Experts of a small language model: 11 layers, 6 picks a token.
Below are experts of layer 5 (counted from 0) of a mixture-of-experts language model. Rows are named router (the router's row for the expert) and show model dimensions 0-255. Each number is 500 + 40 x the weight over its row's rms, rounded and kept within 0 to 999. Numbers have three digits each.
After each expert's rows: "mostly gets" lists some tokens that are sent to it at least half of the time. This comes from a sample of Wikipedia text that the model never trained on.

# expert 41
router:490463525531453477449546469426581562521495553528503440446445531508450529532454452533519467485504450475525549497484544494500512583553455593463527495525485520487559491508563512512461452424467554479490469551573557511502504489470444529462527486487484528527471468525552540490520529472532521517518544526533531525498457506534467517517544523483503556459487513481558561463476481440513449554531497543490460518469512582528536500529465454539471491521460450551529449590568526539502525549448549500460537442521464449480488558574481510493492454540541483446456529560522501543515471555538486472425524412542530514554443481467435573537540553438437491491511557570480475510505563437588474535559558541549551455474530456510466474520462483424428462477505489495536447549455555438439431479467478
mostly gets: "1", "2", "9"

# expert 2
router:500451542576456497462577475492522547515470512525560488460418506500504534518432485556555460485475489483593521486472527409415538512547446584471488530550476568508526468502503520563470503490440494449488445556561624596526552496476393525406502534458490521535464472526607555593545519484535522551510549510526527565497462547529470514555512514469459507491447582476564526467461469490512459484496447522441496493467511522531532521539467472526494452532471462548506498518560515500491572512469514437480574485569467473406485532558426535487442471516521435473433524501536423558545468558504504487510487464548519465516496481448489563587538503488465496496523580531511517504525538500538462530502534561521539483458514457528503489519464438412489504471540455507504528512507489492476487504469470
mostly gets: " the", " The", "The", " its", " this", " new"

# expert 31
router:489492507546487486420513469400547508552451524532511451426496554462520513525450495541516469477496479485481500469505506483493515506494499507501495567540486532452498492500564532522524488470496521477507465559547495564543554491463465509492520484498461510547408498577517551509578540428525506520546553493547533530445466498537455532511550557455506540435467462506583516473451443445567434543554461546473465487489553525502499558481473474511473457515439448496536485505498541488517538513437572493491573468509482477442467562482504546436411469501488530477481509538556450516542461573536400470487471428537556482503477438458480511548517572468435440578508525515431403545501510504492463540542573525481515470443571456508477482527448516448491461510445462526522458520493527496464504391480467
mostly gets: "ial", "oid", "ular", "mon", "kar", "ulation"

# expert 75
router:507484506542434485474516457455529527527473540534549454448479548447485533529427494485539460495439444477544527501523584449441554562504459530464535527555486538467522519546498540577423457527505525484449513503513518526504550512442443537520490481437466531527464426507498519543521519436475557541556517552533537563410455518542449521528534538497514564492486542481533558495454484474525467537547448504473449518481535577552505535517498412539454477548460476575518478536577502434517543536483492493465551444537467436444442533555482529493490472523518469482492570576490550502546468513502480427461527488516516548476478431495510478540526460449459490468605569553456453543538512443522468532543541514564523456464496464564469429520517461468474484488457458532500505553471555431466464454471503
mostly gets: " run", " ran", " business", " throw", " Win", " hold"

# expert 74
router:469460506555422431471480495420554548529481528555489504479434517467459514562437482504545476484437481432558532494502548489513545536569464501438534571516460554504525482549571535510465485477479534495485483518524538533567527422515475529471520450497482587526470474530513518548539495449557539527523535546487534561512478526535420519513519540494461478461473511485549527434451478460512485527521487544441455544450544503548502521524472467518413480503486473522546448510583534525521511534424526486417522468565502429412482550532461558421486476515568510456470537541490519563515530539539472492508499445609535471542461438465499596606522506422493484535519585549521470527513543456562387533537541501544524499447525483578501442508472477463504478422464467505504436516484535508448453461461421
mostly gets: " had", " have", " has", " ", " having", " can"

# expert 43
router:486497499523491479481538460432574539499452565532544434433454535490470552528449441533532467485496430485553523487504531500473557561544455545459510502532491517456556501516523512498442472468475567481484482557531524506512517483432472549480532468483463545543452435517508531517544571468513547520502512524543537526471405514529459538535542536500491545500464528449537520457448460459537452560540486556432477516478559550560503511507471513535452483538495454543515472552586553502503551554461541490444526448530450440468427559519489506508493435532551452485439542541509498510519446517522464415432524458535522514537442434470479537526515511421466437530563552567496490557533534454566477547533575526529503446465513467516469468553490443436464480473469481528508496511466526453496432476453455
mostly gets: "9", " six", " seven", " nine", " eight", "8"

# expert 34
router:489451546552478468520565497468552519494455510529487430458448530446447521583476445521522455448467504474549504496453554499481525552552490603505496522576509507462527482488514494568499458438496546460467496502543597489543534471450455546446508491475437532530480484550469513562545525476505505512529514513515542533490470510533430553570507515488449556467474548417528509415465480425533433545515471577474485488462580529541494499532454447504487478504456468569518429558567538558538496592459540504462524499526459472429438521559438494506490452551567502468473564531497488532520438505565434421472513452541557531581434479503421556522568525404493475520504552535499491518507549503581482519534548538554515461437539500503448481556494494492476500475497501515538476532438525483478453484472419
mostly gets: " two", " three", " many", " four", " several", " five"

# expert 56
router:494443574505466466443610467493516539538452595524523471434472510493491530512447434541567446450410464462495505476455515448460474532496511529502527572525501530489531453496521508581460442484471508481472444522531519547550515455517516544449530479465455541526476468503529545529526540482547536527539575578531537547489439567546486542482551527480507541438479524481507533425493490480525489540537469559485464519505576546543563512518505418519451440538478483519521473558521556565524529552460570434458547442526421506480462495527433491506503433549547434485442545512560492540574454530519486432405498516502529505514472472417470547509517518466478457506505520501501453548520525454557424525587531511528517497488557484535476456533449503476511498508478489562575506559468525481472427474482434
mostly gets: ".\n\n", "==\n", "===\n", " ==\n", " ===\n", "\"."

# expert 23
router:447484528558441487475557454484537556487508539517500491456447535513501538537472436517533467506463416501530519492458596496462521515568466501426513541516453564526531451525526520539459439490469567508484470533547533522602556436487444538500529499479455514513468449525523533589529505508531554521550541593505548501500458522575416482522576563513440530459503486471518513458458461482490503546480489545463445558449564513519534567493499424569490462500483483516493460552539546504586526513449544472492530492532465463453432559533432529439491492554487459463431540534537472544502502519518441482421495455536534493500511439498476502545527532498481501542543515575457467519505530485552487535546554545511543503455497430516457492529442467474482467469512437544519418554440579441457448479470508
mostly gets: " Bal", "anco", " bus", " GBR", "rough", " drums"

# expert 62
router:500472526542465478460532475460524506507485528552500492493487509427457588563414495509546434506459478498522575470479562465453518528538467534457500518526435544438550481536555565521471486445437538432477483559479518548513530468472429524409511462400494507523512442489578562544533506476540500507539519588569519537493429532528450514512513521507432575495483506469518517496450467463529428532564480516473446500440517542524574515525487494553509477554441480538567489491569522526549525544468518478452543444539485484487463519577466523479433480546500455457475508524555509549511496552524385487458528454577532496520508441437441507526531504458464524490534535580453436554517543461536470565538563502562485483486525470510463475540471489488451477484499433518481418544475527465471456480447454
mostly gets: "-M", " Australian", " Championships", "-L", " AUS", "-A"

# expert 1
router:462477568525443418444549456469559541529504549531532480480516577488486550495411491499519461469478512491537555433455522493513510533524467532453507508531443523497538471524539535532457485448478548469481479526532588511516509489465427500456509473485469499532500443546580520544556525474524537534545505497572515553467466555535452532531534527457501546436473525462517522488465467457561473595537480555491487538464511527547538499523434439528447447538440505520594497517552568515527493512464508433490531465530498460473479520542501554458473441583556493446486514575527500494576509546542454489430549429530529535522440481438458568499499510489409509525492565544487477514502519420570409540560515544531553458459520507541453480571477495471476463482426458515512486494449525466449438505427451
mostly gets: "\n", ".\n", " |\n", ")\n", ";\n", "\"\n"

# expert 14
router:440490513543488493466599454449504561488438565508538488510478542469502525550449469498548467483481498491566502474495556466496561544544476510513578587498499563478588465523517575552461468492468530471472457523564534568508561446530511560478497518489470524519469445501471539563513513449514525509518526595557562558503486542541435537514558530479466514486459506444527505452466483451513481508545449522479488517460492529584528503539489420512426505517495420533525455532543559544518533553457596495429524413537444474519445509543464545499467470528572474481438550500509504558557486546503430464466521437516564485495470442435495510525521496443490468516502584590510478535497488433570412527521515518547498458519525486518462475569467474494498468468452507538533503551414492476483431464472453
mostly gets: "),", "\",", "',", "′", " =\n\n", ");"

# expert 30
router:454408506538499490488537470473561551513478532572514459472479516472458527548484484526559397471493488495529548481448509509462546553535460593488502528590512551490554480519509537556473480455471523483440508510524528530537520459439485515480526504499499503543439453515508534551529536445526524545545523493510562556458441552513441559557522544520476579449456556464525502479493477474506443550504457504457397541498521513536514516502474424514493483518444464552532467603529505503548556570442529479487517450543491425484414550507455535529479471546570476456476570541529467485525465530517463457436503494516536521547482494485477536513560525424463431553551554535459517510520526479556471506525524529551520449505550478514464485610495474492477501458493477500545489558462540477466387449479451
mostly gets: " century", "7", "4", "6", "5", " period"

# expert 57
router:491416548545466485466586459454474546518457517523517498449483556487452510576511433531563449455476430474532509517495525504482545499555475534437479509577475571532557482564521532586457465480501528455474473529493474514504536468479456522453550439455432539521460468544510553602522539466521521515509481490527532541503496564548441531534556559490460521492455543458532519473482432523480459521464447531470475558486499565538563601528496495558442451553428471538509480531542519471533536487475522467494471427536467442510455516514517550507503533607542434474427562539534519511590451512481482452466539407537509515551485481495480496481534513450493453516522532551507498498537513482520473539529534523541535446478525473555498459502482455491475468491494473548510502555457537444411462496448473
mostly gets: " Candidate", "RC", " known", "ared", "RI", "/a"

# expert 9
router:437456517537493434490518426470533516593507528519541521438473508454487515508441496505508496438425484436508550496512547469478518543550469532457494573558437550488527439492537566530416463461458564452465445531502518530510536446450501525492504478433476508512401496475556505505538506431527526553490550526500528495508484494520462518494514530475455555503476566477574536462473457479531481568531499494461513527458546544496521538507495498546463482514482481508542408557595507578529535556493508470425537475506517484459492546608476565421514502550503511486523496526509475582540483519536499483377533506536526528504435481486470535532526552490483482545512604523517471542510535434558477557504533494558519467451548467573471464522466444491429491463481478587577468506495528472456477517443435
mostly gets: " c", " t", " s", " dis", " v", " d"

# expert 16
router:465457545513441468454515461469509542483464560510549435488452523482457590576474463538572466461483432414562579467493537468427550536546462500474517570544530518497527442529531543512490435443458574456442497524525567509504535443451504524473531446474480544567468483532574533567568553490544495553512578565494528532486487528541445511538509555490505508438495499500531585482457437488501485518532465526483469508480514538574550485538495442524422488559501430534557449556533521560539537498474546475471557429552486494480463570575492518472457469565526529432450551545504479526486489539519499473502527454516596468505446502485449538501521500447466493486579530522440481493540499471549475540519510519545486452462548514490453448473495452506428425474475486520499481525458544457457414489438463
mostly gets: " USA", " released", " announced", " Australia", " company", " published"

# expert 51
router:418491532545428464443546476499530527495416560492544397502476564486481548514487426553580448479457500420528556463492547446444532567511491538496596510565445546484530449546525511583499432457493503491505433521547511524548536491468433513470504428474428523583471453535564533515563539470523507500503517528552491537478462526531467534561581527438452550462501518436525519473464470482543486525531463522514407543446526531554517488534520469531486475517472457521514454563536529494524537556473543466491515416538464458462475522526504526494442466558544459419470516586554497538559457560538492476450567442535520529567491475506445528528551548477469467533565555514462478513509542478557499553544523531555517431442537485561463456533480455459487467456455454526530486544469527490483424470470474
mostly gets: "|", "==", "===", "====", "born", "="

# expert 72
router:455460517519481493432502491442554564556447553509529492449505513468434507547434530487529434465471485532504517476461588480406513526551456562484479554559439525478542494549534525475506459484475507450454483573522514515477533416444445524418543509453439538515526483515564516522503544416523514510531516515532555537448472531546499529550510593503454593453451610479483511435468502445512463528526425517497450529484497519542530548545466496574486491570466446527570476522519487554521515511482519491504508463528488455440484503505407569462470446551535489433460498544533482516501447571491446510428488472535503535561506498409430570509558539449499508542559550519486454522506559475539476540523578525577544475466526496514484480524479490493516482470446482553526454534467554481466470439426449
mostly gets: "c", "d", " July", " June", "′W", " February"

# expert 65
router:482510489536440467492504414478549527551441512577519435470491529498477500553451527531584477527479519515503545462495572457482553485509486557476465507581399523493504435542537515517480450463492523461457402527515507523494526446468475557439516485448458533534454485506538550505522569457489496514529538506576523552456480519544478496544544539499490551481490545471527520453480476459554470553523443526436459508447513533527511505489503497519440493520476453530526507537527515564576561529532555474470535491574495383421507527583446568476450464503568510458461521481466442540500480544551421501445505480546520532512446492451496584545529552442446460576530559517484457517549551467525467488511568530523532473468555460541502455564468497464498464480486420546560463544427555484451478446447467
mostly gets: "ac", "rac", ".g", " c", "aged", "c"

# expert 3
router:455479544555454488415550476442545560509442565514586458505470566460513553533474471522606476444477485459554560464463544428451541561589473536484566508525467513508499468512528565520477447487470512459477472529547555528533553475433481512472542502464468532540478480539513530553543543441527531505517532543532524556468481546499477505545549540463466577436508512467541550449471450471509505552529473539468457531438532565546510539536443426547491453518474448547568446541535528526545524555452545452479505439530449474453483523536492562489483477561578482450493528579501485556562488569526456451455523469548533536544454467483474506522538508451426472493552553571501494523557568464519466560535539516539503484450561490561474453517499507454456482476447467542512467545425560451483445476444452
mostly gets: " |", "%;", " —;", " –;", ";", "\"\n"

# expert 40
router:457501564538443470485515462446493504528463544510520459479494535435522528528437520474527496503481437468486609479461538507508549558515444561430485540565474528463525453519533502505462450482444505500506502530527461555520518482507486532466540503454477519527429436562520556544516588477548526558519541524549523573426444497531435506542554543542470536460468558497519517422484450477500475494482479539484487502416554542501506540518480429566486440521465438523476449538505540511534539533427502485455541476550494459482491512519501564444475511548540480475499505526520482520567477544527435459513554441493543504574468482511469536488520490449492469531515529567501505525544579466570502517560569501533468462502510463538496466505482493457463468519544428551542508505455493439467449443505437
mostly gets: " Candidate", "'s", " Christmas", "amm", " la", "’"

# expert 73
router:484511552521481516493582486438502570497472519547503435479438504415499526531460489553575441484400466487581513463444502469437520501537465529509556593489513582473521495519526518544483468491472501477478463551533527578539532442496494544442597491467506486525470486525541529532531532459554546492548530520537535512474449574547435527572552539502485528489490528475500527472492524479553448544518448517458492504458543527517549512486461477547458510535476479524510471528527564531514491566466530476467564446506442466469491509527430494476456448552573456457458541503572493532512489584500456477402520500534528522511483446424472495510533513411482458487513505533469448505534497453536426515529559496542512440497560429536468448564466493492487478457418476528497482514460515474465452465441431
mostly gets: " (", ")", "),", "\",", "\"", "("

# expert 10
router:483462549566455481469567506478546560507463560527533465449451536411470554542452477587539420498465503449554510482480516443427525530539425512466508505504503532485555467525476542522481501494452538457483446527553530571525519464516397553441473491472466556515420488540577542580517549442558526571536538526527498530501501516536456485537513555463484529494485530453531531417462451431513482529532480482453484521443537524540517531519464478547484454573459449540534500517497529519512546521451550477493539446527484470425503543545456561518472479516534483469496558523493470571576467566575479408518509424554580494562457505437456532536523529435496496505549565561468507499554518459534483513527538506530541453474493430570484481528429433425504472484514473525522492527466501472471488499492463
mostly gets: " the", " The", "The", " their", " his", " its"